From a checkpoint of a small mixture-of-experts model trained on Wikipedia: width 640.
Below are experts of layer 4 (counted from 0) of a mixture-of-experts language model. Rows are named router (the router's row for the expert), up (a neuron's input weights, with its number) and show model dimensions 128-255. Each number is 500 + 40 x the weight over its row's rms, rounded and kept within 0 to 999. Numbers have three digits each.
After each expert's rows: a language model's description of what the expert responds to; "mostly gets" lists some tokens that are sent to it at least half of the time. This comes from a sample of Wikipedia text that the model never trained on.

# expert 11
router:387471438523487516469473520516486470517524464515478501508573470463536501510507458448479410518454484577504499568508515522470467535511502530513499431490467586526502506500511486544524553466475501462453470529507475441539576607424487534461521418470528512549479547517511570485523484517494532507474485487586389492428458524447483547506462454461485489449481524493577509476479562479543530528511
up0:427500487474534450489509489420538488454567492527495507476513542555499483449533477433564591604534547454511499474490511493526490486559493458463497509493516541478446532464501535523482538530525547515462500426503404497521578499504576502497437541428467559489481485480567518508438519532473475484504500525444508518526542506551462552518560427539520373508484513453519492472608490541516479449538
up1:400456462457481515425566487492453468450521484533574486525471480478573554466493428497494532490535551498461576509532473486506494472484485448493453447422539502449470508570474512556619507474577456507521553475514481502520497530507540493541488503469448549513538487468575573489466451500522475467509466457488545478519510441439508507502527491476498430515435467463525509461408467511480549431511
up2:478527522491545468509512497465481468501585481467492529505471515439436517536415530501455524452523553545558503468483488539487530454537497534482532447471554474511475453474479481460530460476472512535498515525467469485503532479518495494519507502545419538425420433510563541519487458521417504428520472501551519456512574497413473511565482497466548504567445534560557582489472527543514542459570
up3:539511550476473462521512498520451481540519518471506408518508519502513476520484480506468409512435500541410508515481540468497486497544489436472530518480523488476549508463504507564523453483490510452520618579521528446545573529541480511515537552552507483484398494526469572486466469537519474512513503440528564551464424510478481492493448615440530508434512479514514500511482459531499436507426
up4:555484450484496512550529474475482537527538457429472527508447539549531466480517529529456424415425511552556471530451523531481498491472588540480588496478501553544576479588486433433511484480484489466496531489435419545518493535497438442524491486527445556568452496500565494419533463521467565437500528528536528449496481520462518514403488500517503563525529501512507455510493469542432541459405
up5:501526475451527515536520535480406549551493618462537490478509402590492530457463436468480472529459504515549443481539558478536524551495396536454473470496456463514523465474442508542489495513519477499565467473518493411556478504465510446584453546566454533450524515555550557471489421496487545471551465523573595483510515447441501527465556425516448482473494528443504472528532519521472567508503
up6:469420499490515553499522530405455476482552504476429486496483484432519470533504563523485470501521529563498518478544468485499431500526530514457452454508487483452518503535492587510535559507536552534532449550504518541515540442524481511584528512478485472465505506514466404502515513454448461469495498472515476469517556549482529584516489523492518462511507457495540551510467513518488557460515
It responds to: Word-final suffixes. Closing pieces of words such as ed, ing, es, ation, ments, often just before punctuation, as in Shipments, Louisiana, wettable.
mostly gets: "Candidate ", "· ", "istic ", "ings", "electors ", "ations "

# expert 20
router:455492454567445465464448527504485485529494449509525465494556522466555522525558533475528518528513457582501529549469518564524454480486494480516502427464463544517494481446484475567531586491480542473465451494564529519574563518478549572450558440490520512513515528479481469483484519483511525493494487459520466491459500497466514568442472413530557496493528531494574471493443522474530496495526
up0:556506500521468521478473492528520559546404573529479463483544446418378477514452507506512517526489476487512457493443445495506545502488514492505497511533458464493445496358428479508513511495583578526593471491520497543549428481504516474502450492530568491417465491450507537447491489495550503513532529504512510494481489446512499531558496550484484507503470476562527496508536485428528443556499
up1:454466514470440521484463521475516502486640451446541441544490560437453480572514485484562527533486504472569517467549435515468513458507540476464467507510482511461501511443488513532493470496520530530536501494527442455453475534482491519516482505479521510486469554556576476517526503524411514459522525579545544464449487480501482524441468487570535568482500442520565518542546488539498569513500
up2:452561500458518509485524528499499536536508493478517438504493422493527523527553471502538499472519576454545524541526544547514476527503401535455529438468530409517459546515569475449521515513485515426527538510493517549561492441536500516560532444493600456583554517506514505539445507543493488504509466482485512454512518453495517443517528608458495510510493561521467486470511510502550474434498
up3:458519505446507510457521460469511585527492465564493585462466493520554598520599513527487506452493489456494519539516494456537494465489543532543475585559473480547502525539479443478545515510509483441571459482479478518499501482511501507528487531491451506466462473501506521567474508526507492518569526449423458552529518500530489598502504517508526461528507485455526577511501483550507471554459
up4:532484493484441523502434477508487529479572456486512502488585438578521504557506518533470529441482504525545452450539502518414474471546475479512489392520509506488516494513431531575507460492444514569435502476503430524519541587505465513470488462500491595515469485593525531452561544521477491484510478459406524472524510568474433512534480536486463567487450449570463489567463495394425529466518
up5:480474489410541455519510518480544528544593482468504517485393496451483499441539567491483536467501504489566505516509619540610512482560562524472497430544538464517484542488419517469535449509527470544493495431514454435464619489467491469487440477519480480399563528489516533551522564545540470477471467503565529438523502463508531486538528539546494523484493526468535520515555608444483466541473
up6:528494482479562448505465519503511501524525560537463516522425529437489464466531502468472501548533542508529485550528522464452527473480553520538494535494501537509473507461483457465479496491470542538587516502507537462487481529524485465426540516511530513479500478516531523495548532473558505531440482526550531508478512497534484498470517462422513424483481467429456552461547545507590506477503
It responds to: Paragraph breaks. Double line breaks and closing parentheses or quotes at paragraph or list-item ends, often before section headings such as ==Diet==.
mostly gets: "\n\n", "). ", ") ", "\". ", ").", ".\" "

# expert 26
router:508490528572462449454446426483534464496444448571485472471547500522484532468501506467464510508501369533469473527483525547502478579478547503539547455475473570541440533479519522590500526463494543479457437473485488510538562524439489464490563481450536483557466548420487508508467485487489529515481482553457468492443505492492508496482483431480461492473459533475500444447405500458557508501486
up0:550542495431478539481487478452489493485489461447533471539470486544524502516471480540434531437478572513502513485517532518549485494530501546431523365458478547469499495461517549525496553580476505532529557449480504519556496460596535463563548516522454401582535424561465509533470409577377535432478471537472493508467497457448466474455457504479454467529459522491475498401517434500501532418524
up1:548520526473482518520526444491498450466519455537530495519497463458458463437495539502524503443494488509540423490472466523547477577438456414451564520404510508510532464462516472481514510491557490505473525462478585469533514551497524473550449581430553439562598462461494534519428501481438494490489509458508498456470586492530540523490482508510543457487537517410533489398493468486558505514489
up2:518495564500457531538483508495561458518542515498492474474472478507460439522489561473432511540525484448479516521534496583502492531591426476501485471483429497533547536478513455452434511530445507491468504430539411484550448494522497475510528530468529495500489490524470485500445517550487490452406491541523508466523498459504507453563564536482462511581489549524498477445547467503543456560553
up3:483553494503463411502533516520575503465457473539565519434496492528447493419511506422538513533493568425482488464515522488466499539438558474473564477511513523517488499471508518491505523493462483470415462423499459466515515437456531437491465555544559488590539477518538524491557385499513521432425560477494435405433584433590447472512531392540459498517454490488524487479513533482567400513496
up4:487536487516526451484508436575560458518444529565399590448503522509462479460501441522465537461537474487476518462439443435462524527484514518512478472601520520586464531519452531431492554489531511560455490496564497533534528543415465525479511563453437502461504459420535541465480520502488472585509459502522546524449552441512503429441523499515486529390474543505502493423536428490510423527486
up5:454433516422498525541510486514476498504516464467560548561451480469473523419535533471542620508479498463506570451478545608413449562551552505502499435509497496532438612523507476536494490513551533529494501475459395452517416522480469503452444514530477484458492560536510479517486503556542497533496564467510502507509472473498535477508537470464500495502484447537479586512435583447505494473521
up6:514402558501485442553525507539530482472569534529507482464451441461550452413493506557507573484531543454490562482504511501536523443464467565574541490439533518555491564537543423514478581551536552462388657516465474495506526472527550527481511520450543447504480487467493444557456494517489491474467474484459471497548508549484558505528492509492579474575545464482511432450518491567480545493535
It responds to: Mid-word pieces, kinship nouns. Middle pieces of long words, such as obst-ac-les and Agrostist-ach-ys, and nouns like father, wife, medalist, death, States.
mostly gets: "States ", "medalist", "father", "wife", "medal ", "ney"

# expert 10
router:506448500545468464382494400432536497505466423556525490560483575457478546501489554508545432443459459565488480444470448559487474499471478481532481474470529572481462459473503551568535525456451504509518487469497513546566529570457490552511565445488550521484440478464487546515493511496487501511525493489542530521448503478478484490510464465544535579415497483531608507478464473489430477511512
up0:523530495495493458549522491579491475426518478448525578414496471511493566529528428479556540501545461579456501472533511469481495552520480498538451551473493555518463489527506510537578509424483430478539516488450478463499482489465492537520575496480510500511460492528484489492458512491483495500537501492430504550530574475512501507557503527543533513429581464562501459521492525490458504462496
up1:537570566490475502451477401443611481459495475475477523560526550569431506528495575517488484514441493532533511511456550552540510564519473491474538534464562498463551541413573530522512519491462494489500507432504534551547510433493472507505510502470491495545497498551454498491507496506505482535497548607423466505478503390534500449557450531535481557498502525539531387476416542443471469517501
up2:476481569497573479478570478461625492471495499436473496545481544533510502526473478480430530414469474473479500539546478491477463509503501566467569507491513529478527422551497529511501453456490528461492431517458497463506493500527613555533574469411511564433476506531497461502512458529490463456513474476469479468507528444487544525517556538516499490505512453493491491521497488472494519503482
up3:442529551550459447498485450480617502443531510557514510536482514513455500503531558476533500473493533451548445499468492477466392459478555489444441526553566539521510488565520544470489470509485510446428477441526471504484482492467450516432453545447539545535485527459454457518469585474514516504458502467462478518560589515593460481525463496471424529501469550549611522487525460478477487506450
up4:493576546467564539447582495517512516468508499577448381508484529472489530563466524469526517476533432408478486469493515504485542533502442476466502437489448505458566505449508549555533471467476544460469366531517490473534518467443455529448490505503495551408522425479512534502496488493486529564459485471490541482537511513424488512523568510482535502429536479494536509541490498481531478479537
up5:506511531443477527537469491455509432481542478537491468439475458483459520429436472459505493527476489417476450525477459460452545511495503521439588546479512567520462503491522501477512533545464430444445598450462506439475483501533535451535533527506484484517502414503557449475502460550496539468495556485486501459440524532551490482543463547536470470466500488540453494436523518536570524560504
up6:430605389516481480430458507517504498509500463534459496437496529567532497537477422515456521490493485457534475491468511489445554515505494465469527483519556473467460489521633456565434527461471487511489451425549479559635491529527527574548536566494575497449397481546539512505484546549505486518559500497533489493503499441556490528494568453489514497539492572490509516502495495548473482533510
It responds to: Foreign name pieces. Word pieces inside non-English personal and place names, often Asian or Slavic, in sports tables: Kaz, Sang, ong, Ach.
mostly gets: "Kaz", "Star", "Dub", "Rah", "Madon", "Haj"

# expert 24
router:548453443554402516477475426501507506539482500501445432512550560472529420508549532446468418460468437498535533487438503543532477518408508477534541450435458559593534515505458517507569523510497483483542476533514563493606535513507528474454533463553507502544496494466459471513544500529498522505479473535566525536475526509476549487485504448496473512461512540508537443491476497442512511484481
up0:519525518466481485498491516509549471538479533528470447422475495576481592493560472501419492444525547515491493364429506597479488499488505541439520435500515504481539474460537549528532497486517499507514493507481510553555516564459515553445477547529513491462581451532518561492462473495479498503507509445521531566498532499506439497487531463523494509433457483578480546551557477491493517517588
up1:482582469487453569380422425435507462455494489535467523594493550544457483488486444529494479479502572492469436466477486479530513496513473488490474502485605539495420483492589517527524504532465505567511574443461512506461519489503455510593571507515486497500490494474494548528540446538515480458522527537467514503430532505510466477500446485516512558480498444537521460419507444515469482531560
up2:502476535485524523618481445518511438512514466512546408532455470489471509435513541556499408508459511548490455470505598500529566567464455505472541495478494513530504447553552520523533491464487592529523508438501509524482528479433433525515456510481454468516475518492456490431553529469503533490465532476484548549488480528472463512485476521490543479489520471574520570455505526522525518504516
up3:514598513470505465514468527469552500492473457521408505499497522640530538498627472546477513479499610469472523416497551538493498554441499555524522494514549525535500504503541440467508472519503580547427490498434441572491502553453432499487464550477505462538537533502469510557501480488572450508543593526486484582454519487563469485473491452546515580482499431543494502517537468509464431501445
up4:435462484573548528512483475539446567491505491462576512445554480421497487563402543473572486544546540479487509558529477530586517518525508460501458601442396481509480478527473491420495447572481510483577459551520512511448462439529542484566501506495464526507497506426469453485513529472505554493491527544517510548583529514466569497539432498425489500468514520492468515431514465463565470600486
up5:498478469472522509565482441517466437519544518490544502420536510491567490493451547492543456478485420389474565544590479498542502545492472480541505440499492522559545527489478493508508478491485547521480479477508500487538517490461492495412487531488515474490460510485519439494521473497474495531380482576492444464551538499506472490508510449462483479461545536529546481471514443508538492478502
up6:468411453488454491542479545470500566534471498472569465529504532521539450543506457466539420471514473573531517551467535467545468492443547507494496545473470549508459466514535424479458395497495508538519454568529536501525538552494529490552490514514518500513462552517476438539550548494556556504529443526538449477524483462487555542470475538421492537483506474483521529452507569479471407484452
It responds to: Prepositions after verbs. Prepositions and connectives following a verb or clause, such as to, by, with, on, from, that, until, following, in narrative prose.
mostly gets: "that ", "by ", "with ", "on ", "from ", "to "

# expert 0
router:511448462555546501468428507474568514464464412507481512487558507455503496455563480477485418450434465488515485536423554575478391552497503518529548519499493602504474476522511471553449504513486469476498470571573486517561515529468468532462560451488538499526472538553484539477506477505574530496449525518517465526485452512492517450481495478504530526398470481498596405455502477496455499512488
up0:531508531490497482425400460433461474519542480471510526496476539490553482504487413462498478497471560464570506548581452503518473509500488479539514433506546496508495429493509487582521576538436494483522539467516536518541473407544531583465571479482628540544468502488535466490552549486526471558558500538529569558427500482529482512455514557514529560471524507522535466477498485519483546475536
up1:521531510467477463536537526501595419514471500510502510433516520549488504600424429535438533575502554469507540513533533477493499476520467542524519482550467535495441501373521568563496526497519523505557528488413550570485529493553442508515467630503514486481582506517538479518494444494466451486568477457500485436480516480553520523583476449448488471461446553484511474540446532502525487541543
up2:548450422519539523490478502485436595431493502512501519523605518477463478465461518448510553443463531569488549499547442484587479535525470505553461526533503514424483463482486471464537522579469536475522497500525529513513505465549584504496493515491567573476458516509509527579534506567481502482500476528563513517461460436449571547451571501547432462542489525475502516510505568564486553453528
up3:531462556520477578570501516497524529457600409462531478410553506461515444549502542484496533470442461509505554544529535461411490513440478503524522448464516472503509544536472503457492537516415466495521522514521509537503523447548512422464485522501482445454519448486516545507457494447456503535496450532508435442500506552529514487442530519473460466499521431489509507518540461528465489477532
up4:544472491501494484486526524527586454430466405519487494464481460546462560510525424540486447427480474508467446419518548539544439605475554486474541507479502542534510507457538465529494465429495478454553553519461619510517516525483512470571506551491542489564484460475455502478534501553539478477537425478459553501484485467506508483481476539499492497502553454454436511421512463507517451505432
up5:481493469459507488485451508454532509566551528503517497455487441437502469545510427490548524438469490457522544481504448549524452513490446468532510453464534525476502487450518487607511524591485472530495515544488498491551490534470484582531528545449562478542514523495477497442588467587549460518554460449597526573491474502539492503488480404465571554452468568487523469425512469453465480561515
up6:501571540486435434459539508480526539518550419494570503441488525522500521494523595483506410517487537508488584500537537488449381478486465489505493455501447513512479556421527537527493515502503487415464621512510498474501532538438542515548540485545530514574611514473466442524491487589511506481524486509516465549483457557520457475499475450515517528463478456478509506586553517545487532448546
It responds to: Commas and clause breaks. Commas and semicolons ending a phrase before and, which, but, e.g. Albany, GA; also Indian name pieces such as Bh, Raj, Dal.
mostly gets: "), ", ", ", "\", ", "Preceded ", ",\" ", "Animalia"

# expert 14
router:448493467629539511480513485484504485450413520526522504487568557519513499492527559491506498452475468555438513555441409564583496544488498507531500510467455517539490517535503521493557485495458582503404491493524512522508555576476523490509466447517483485525485574513474493550528522516572536575470569566520490498488490511478534547481552406526536537476531509475532461489414478454456526521477
up0:526457546539588417495459494500523614526436499493527494484464606543483441467535459494569507587481532540489515536479544475521488499505568469488479549460527503441471488506509459522400497504507506477584509474498509402497522533492475500453468486501564454525573532495549489549489540508521536491530545514582436463519508420490541477478470476468505494581472467514547495512536588449512493542515
up1:490543430497431512506492503530493509421560505536482510456469519489499434503536513517483517485453519467448478540505485525504475536570525510497535470518560499537504605513479547533440451476528581496421520432501437544528489542493480522473511545492471483389456495518554483585470466532529497451542471488515417489499587457547451492556493451499485518535488436489472556449492520476540461498536
up2:471508521444528486549504525516455513516531513500438466449481426473532521513498520546434486552509522518534535532477499503479522495465441502513512497503503481521537683491504516498496413435506466459449498513487501430473515558464487484482464397501467411523489508526495457487445517526505475483509467521465475531516450550498481478515460462491485463441484546388454464458515547548594491462443
up3:481536437497570572435533514501506515514517453536464510474472517519557556487546513554444512486493492511534513482506515495484482476356441475486486475533500472482480489611494451474598470454357597585539577488459451525538545465516461457472515479547451536497480455478522523578489420572457459512545516490501456557479524498554411464496502610463507532517499511522536494439513513493484532486539
up4:487477433457542499553524460511420539552471498442430582527501456481505430468507558514491507567454507586511556513522535508496491478474486516488549493474505529474533497522422467474538442492470554483521495497464508480539517489496441539504466497441485474440440518463550474487433460483490504467456477514561462515452515471543504472513516501451482451485477521533539555469498498477460424556509
up5:475439542549483477519479488531463495455553432542512531549578542451563500517485450525514497536464544531491465535537497504453443493473550469493436526488508512588524516452523434453554416486554582535553472472583553514505560520506506485457484380514492478535535499488535462429466533467492517544575480489527469448486543516482485501444472537500462579449507494462501509499441456549555507513465
up6:412439552517451480533495471496530495520482493512501499575519424471449468468536417471523530513501541534459544452476471509460525478545509485487468465422546440585445535424470499545531430545567510561537454454436561483505492521532440517544432438420518442487504500480516476480485520469544518479516517458476535392499524554458479494539443504509481442536471467546481488473455515463492537540502
It responds to: Sentence and field ends. Periods, colons and line breaks ending sentences or infobox labels, such as Agency: or delayed., usually followed by a new capitalized sentence.
mostly gets: ". ", "). ", ".\" ", "\". ", ": ", "., "

# expert 21
router:532483494542453542478490450484514538520506459545493507486556489454473499487551609542447452514454409579516538539505609512479429557493536459524513477507442500520471517450497502540523567466470535504458438491476481500546548537415451446391528485502492491512455459437496504503476480498533534549499511446545489486473456547563489582434502504551510446482491476484584537499437542496454528500465
up0:525420454497485465478470488514486487486456482538522503537477507470598524504502586492482549518551514535428501499559551480463432466505461526495410499513464450495492550526556568582523465502564422501487469512498541474530499513490445523442467476463521524515529466555514469477521540489446537497491471486422538482545490465473602505459489446526491463494510480439518510557527514559471528453517
up1:545472459507545578484394494481466490484467481510462499575493429486599543425496487443488517513554447450473491497577487508485513521498507457512501484515512499449512479507525493424550525429458481475494470531464539477489524422585458526448472488405467466495530527434579507452469538424538515541456505469487592491495503475553556566503497531567454438503530532503456481477496495507558572504524
up2:472451416516521542553552512468541457495538479418537454423477542505441479459556543591458531505515463488521548518475416512540463495418513411500466522485480488520472507548505460458556550445507565487484528487392468503515466517611532463501491546492516363512478485544474490538594467454517502486512473446509520519539462532546541544496466507485448491475544491472539515498515532523466453514476
up3:505565493519457473462477500558561542510489555520408535530520482493518456439534546555441555522454492475434486489516508446466578464495513455519515546480519505476456477562482457508426537456534604529526536509532465506568529490477444512483464560505445539424531463516514481495435452493530443534541469484438499519475531583567492537469564456484503460519584425502484536532408508560496510437506
up4:501550489469439581526526427432502442413496493544499557490489525547517470487558518506478546533503469505467532605436477549547488509435454442458513395466503524519471527531429531558455546457476548477452542439473479506507506510470492504453510515513417465415446477453469499552460530504474450521519472409464566502507449437517527530447508510481547440527467434523556425486616496474441539525487
up5:397588526553500466457564430539504492463474573510541526628501525469487513481552539522591524436562524472494575508533488492521523466569485470535499528464523523424538592453513578558524537502496518463458528531470558491483516476508540527512465471467521566468534560478511425563530433481540459445491494424506516469510466548514518471519566453501515435498482460426465471454492521504479535486496
up6:512544526411463507494480471522529507498548435569478476537504475545472446539500476529522476480482447464531461520449475505472539471552470534474537463475548508461516488454513521508475536523511581492470523471505520467551556481563484483504579485515548553495467515467533515440525447494503456488459518469540505469381510488560497511504473511516500460489478442563482472487535458480509471509505
It responds to: Surname and place pieces. Capitals and fragments inside English surnames and place names, e.g. York, Rob-son, Jeff-erson, Hins-dale, Nic-ot-ero.
mostly gets: "York", "Wood", "Bou", "shire", "Aqu", "Tol"

# expert 16
router:523513490521433539488503447455536515501457459532532490561537505499463495465506479504457428523425505560489483560482540480506488527549614505597488483425542524560482467450488534478555509539482560528454531462506532497603545529429490495500532447475534508479440500448497523482461480512513513507458514476555460533435491462473486515487492489517522485402462522463534545470458421461397478510483
up0:460487499439418561467495474537465459382469467558574528498478450456448471522488575537497538532453511577398444521514450503469559526482499448480517490433439507436556499406490506483467547499472591602580537491550483563520501485472497492421528511429533522478505470478490448473504499492541495459514542440515517511552534443522511544470518488569539457596554498565511469497464502513483470546488
up1:475452562475416548523478506433599486463483490529527504596480525463463536532514504523532477402508511494514486498490468474436483583511435498533479528489570511495549502544456567531505487486537507544499520524565494541469509449524552440514475531497457531491421468484432457524473444472534417518472556475412433477464511451459525552432463521476502476471505513492484557420506516503526471478503
up2:505553509500514551500499432443573491438520557534548490537519437478418518520538527559525488516480489441537482484507440514448531515486475522494461477437525523485454471510447489475496490485472540482429564423466417458554526549470428484484465483435509454478423440521518521498446418517540470504480566449541520523505490477532399524535543485554531447453575490562517573519505514596503459499464
up3:522515498485485533445494490459503485427545468454448488552486479507542499505522499515460565498489544622459521524443507548517524527481466598503545478496495486495430506472508506479520455531523471529494493471484510446542514512465526501455510514487474523495549508516532527532535467542471409483479494506456507443483463483448521508595477501502521475541458469458506522534459451476451560539517
up4:479465501498543469501461490448518455482415556526555553541468386487414517467493530542491407463473522460519515522487471510488507507487513523491588518509507492597473479468501478451508507575581508550439545438526484445508464455492547503505456535509485504456515489543465512513491520566457456449506511471550573470492505461503565480508428543532393519481545446485500495530508521539476445475458
up5:522525497503460473468541417531432441510556557516506494574505494419499494491497454500466491499500485583437505492478485447554522505497413477421462571398442549498524491503534534453477517570548491501531541467524515569491485526499455466465589527519470509469577482497486521533536477559482521522498447470446431469567522523457541509508424494491551466526574558489452502523455427459553520491514
up6:600502554495452467522500476524569522443526546486523566541518486522453549474515565474505488454403471435511537439507494506432534510528518566548523485502560514517504485480501569472558533478508580510401504425487506441559499491497492516527484513483508531448437389469497523498467545574463548456519583472514491480436548492495508474539464553547452537420517524553527494496525430527462466463506
It responds to: Year and coordinate digits. Leading digit groups of years (201, 199, 188) and digit chunks inside coordinates, decimals and long numbers.
mostly gets: "188", "190", "189", "193", "185", "100"

# expert 31
router:499469439545471462437453429510464519494449477526524432502532531472543458527505509429505410502491482537463493507480530556554470492497561486577489512458448594513472492489518452542501526474468527485449504482554506556562533533422544479447470492518497473541508565504439544480478443504587547491456479540518504578419532491489556543534465426494525509473514478473596512446481453481521466529546
up0:560522439461500495486506479452490465493537448503597533499540557398484521467438493496537421526568503491505460518542489485503493538499485478553506446482528507511566519323522445474515501551448451474460553533503486531499568480505532530496575500452500487592495514570486528496548540529520509520456598538643528503531484530475510538474529541528572494523489506491610519445451421495511524532494
up1:519521466533575487520555480484479520545529438426494469484462496503538446506544521509487497428517539497415499503494512533523464504515469492541474567451498451539590575576486494454493462470534508528489561528534445454483509498489518455524542536494477464491526442512523519606495525564524532494571427492493466522455584613449475551499453439492541526454489480442481504488535440466518451426484
up2:453491563510491387486513551575502543526514472529489489479549504450508507502492442439528437586541508511504555541490464506555514562522505426439458549433459493457522519471470476494506448540517529486560480463495479557487485518486459478515428513557523522497500509482506490493499552476481482495503490476534498537514507469495578548517469402495518419510471464479499480473507461518579511525501
up3:521463441585511510495532479548507530493530515496573489499441592493498578492468550506482566405547449475426574468519508557522478418536564576497537513469521463451446487463523455525491526541452448563550476498468548515415497524547496423503510518478462488506438436489524479478574571527542457483504515532518521479535546538498479544551509550513473532530496525543533493468392485455497520426564
up4:527470429466466421463514483492502440529499445565525534531487486466553478494491413446474492424503581483506403515511462496488518436499462463560474448437555506535586517525498543481478497526551485421462526491482485480468549490449517513540547461457532517537520517519513525511541509511509513482471477494459531468415606464521438473474546458493509497457481488539492504550529458541501471463439
up5:478514536466494450535446564493519499511518486485512479478449509449524458502550471534463466492486500486534552465505578515498478462533452540476470500453565477501470526423533520525424531477516496409556518460510558468566576528495532515494495448496531448525564515501524498505474506481562494462486419477468464488481504497516557505557496497527522508523503483456581564591505556529610552500491
up6:535523491471490471452540456501554511528542502489574422469481496476464510517558543480520522499495466467507464550496552477497484448554405544487435509574430408455448425460472476505493549501460545419482494510526522489555491519475461536566477443512469520504497508568537551513478544488516443501514443464526482519548482451505443533498539489488469453481445512480556499470465490463473436491536
It responds to: Headings and verb endings. Section heading markers == and ===, table separator rows, sentence-initial In, and endings like -ed, -ing, -ate.
mostly gets: "==", "== ", "===", "=== ", "In ", "|---|---|---|---|"

# expert 28
router:529463479578486500453439495478504533491523486581440445483520548495510538528477508446461452567479433547437491542462512512573470500478534480470472544471521578520509483515508513533537499522441556440470484537514509474530641519446445530463575397476528513478455527489446522478524524442548569512509511532513480507433491557443516531495470498489464505473508459501623487452435518505550514555510
up0:495492532529524472500549525503536472513481557483571538569422534523460457473491533472515517406531424480436537483483449509486570455464521513533464522508501459526523462472501470470537541527545568443463485548474481549457469485564507456521506501435506555471488552468458471440458469450528494550456501561502547499502472586436521498546489481512468431454520523489514465519500455513502469453441
up1:559453468546544493535462547551465482497537493525449563493566510437509522538531457492541601463457461515504464542493501513538475572483521476487509542477492522506512585510461472556491482558453482422564479581530527513529558459550492493457540493514521472548543510490550540558494407428574537521462484545506505493479481479502516554480401505539476530478521496518484454470507489499429561527506
up2:528503548507525530499409504476586488456563521447502506514462498476510542536545462537567594519468507463524527486511511478458425524517525535487475428467511463536448543470514524587442530617479490476471578480473472553476559486495473554440512524522499497538523551468489520509594499466543523502441468477490546548495465517509455454544523489447479548442479460526489391499489585513440475492569
up3:503463530479567569514529451447528503530509536509492451558497504506535508540510585427448467507496425454494609537478536492573491492468451491466496451519498472508485520491550601499552519495461512401516546510556430508470602511458525499517476465448455550496448483552514554501537478495459443484394504445553570514508511473519487511556430497487475511431473517526523444498483485513515534479442
up4:488432459576502501410514467511491555474438464477546496554539527484459456493485547453513466502512493506461487438536441510524495496587543495578484532516484527538482505442508469467513502430532549518470473518478459539545542510463481452473473498475528512468450577447490454484494489463487483528545467472508490503491510498549513500478529426518519497447480517487479551490528559498484495437524
up5:437436481413471483465422527483441452556473477460541485564465473504559460507510465594486461510509572592426492498514494529510529469557441504441545436477484448495504499515508481485502580511496565563523502483557437542561441504501493503508508496438463462469520513442505527493486449478486504517571474506543501495493566464451480559547519481466492449587513506552506560499490527540520448495558
up6:501496489476477441430501517500461501442509398499478496523508511486529514524514481571445565429531519551483530465444468534509549464494480541516477496465520445529449522506546481485559492473523564618446507438437523496498482491548464484461500551445524463505493408524587560544454447490477453519524529502550481476489489512424464544562461495556482566528489513595378487545414507457490487457459
It responds to: Capital initial letters. Single capital letters beginning names, acronyms and abbreviations, often after parentheses or hyphens: V-ergata, DVB-S, O-man.
mostly gets: "N", "L", "M", "U", "T", "D"

# expert 23
router:453506513542461483477528433462528542562448496555458497559539546486496525484462498496497507535498451477494499598445465563460487508476554494538488514446453532507476475569479526444506543479429525471438450551483499529525548515499478491479540453575469532488490480500500501556499522419537516528483549530493492494457478539520518515517487457489544484478418492487506485469444534395482459558482
up0:462443446526534475529568505529457452476424499519477493467519556443508511469510512426604510461547542518482521466441526441599500472506514582522422517468482522504485564441523525467522596621500542565485483444510505541455463513501562480528513493494462517462526504481526544443457493536527548580489488457543484523524564475415543518442484488490543449550513502416518558440530464433490481471569
up1:439468461468471452445516552478516443499552458501458464532472534577553504515557515548465518487553567499496537380512488549457484543449497578444523472512550492507501590520496440484503471534521527557455445447439436520495506546470459515482482503466522462508438472562533465500435447567473461540527487513515551531410517499541488529529490497519517553489503451557455471529512495523460485447550
up2:543542443525513479506524501494513560487453497557523553525585531557564460456553458501467478468512615522592572457467485568492454528483508507548535577514507569567474512489550487477479509538488497596434461522474434538566455486502465582465478534495489543455471447485501433578544495431547495484544556529520448484453453465508528515524488581403520489512521420559488476528537536430485499441532
up3:470516454506539457434488433537455491477514469527495410497490510468492548469492474522509485470523579496500496470472579485569483508508409518495439435507438440540553479420493406494567580479452498526513547520494548458494536473508538409491454479473451597517446436452610544532500485549491434536471457505562547416526517520482601539511478555446496487534495549429504498456479425506448529493474
up4:531491541496392512395475493537497481462428455598464465531488431522452497528514516443484565492465538531463474455462512501510525528539551509519434510476502523534526470557550480557439499462534546495581469520469510478480435482501496508604498501493489592427450523448601534518436520532583489471505419536532569495495512561540542520534516474536489510476452517482502500502510521478471496495487
up5:550514524520581433498602482529582502477438477478568456498452552532503602544482415516516540469474519501469454485482472418444440560521523553474442518488529505505524495475511464502461470415474468497456491475413589480477560525522395432510546486426564531502500472522605474542473571482406519605504491496427475437512460505528507486460457566505519478501489501521459511431536484490511497539597
up6:557508487475494518447555509447517504473468502534554449519476449497476486508565463512524573488566528532472508450510479621520504477457475511503562523497505449493501430511465401549535444453509469550477588509541495471533513491478428553473463532527442483401490489540493455551416486542471509382533501509535486458405513429564505509487464510542592522508464490532513503496525494496457496494480
It responds to: Copular and auxiliary verbs. Forms of be and have, plus as, in running prose: was, is, were, been, such as, with some adverbs and nouns.
mostly gets: "as ", "was ", "were ", "is ", "are ", "been "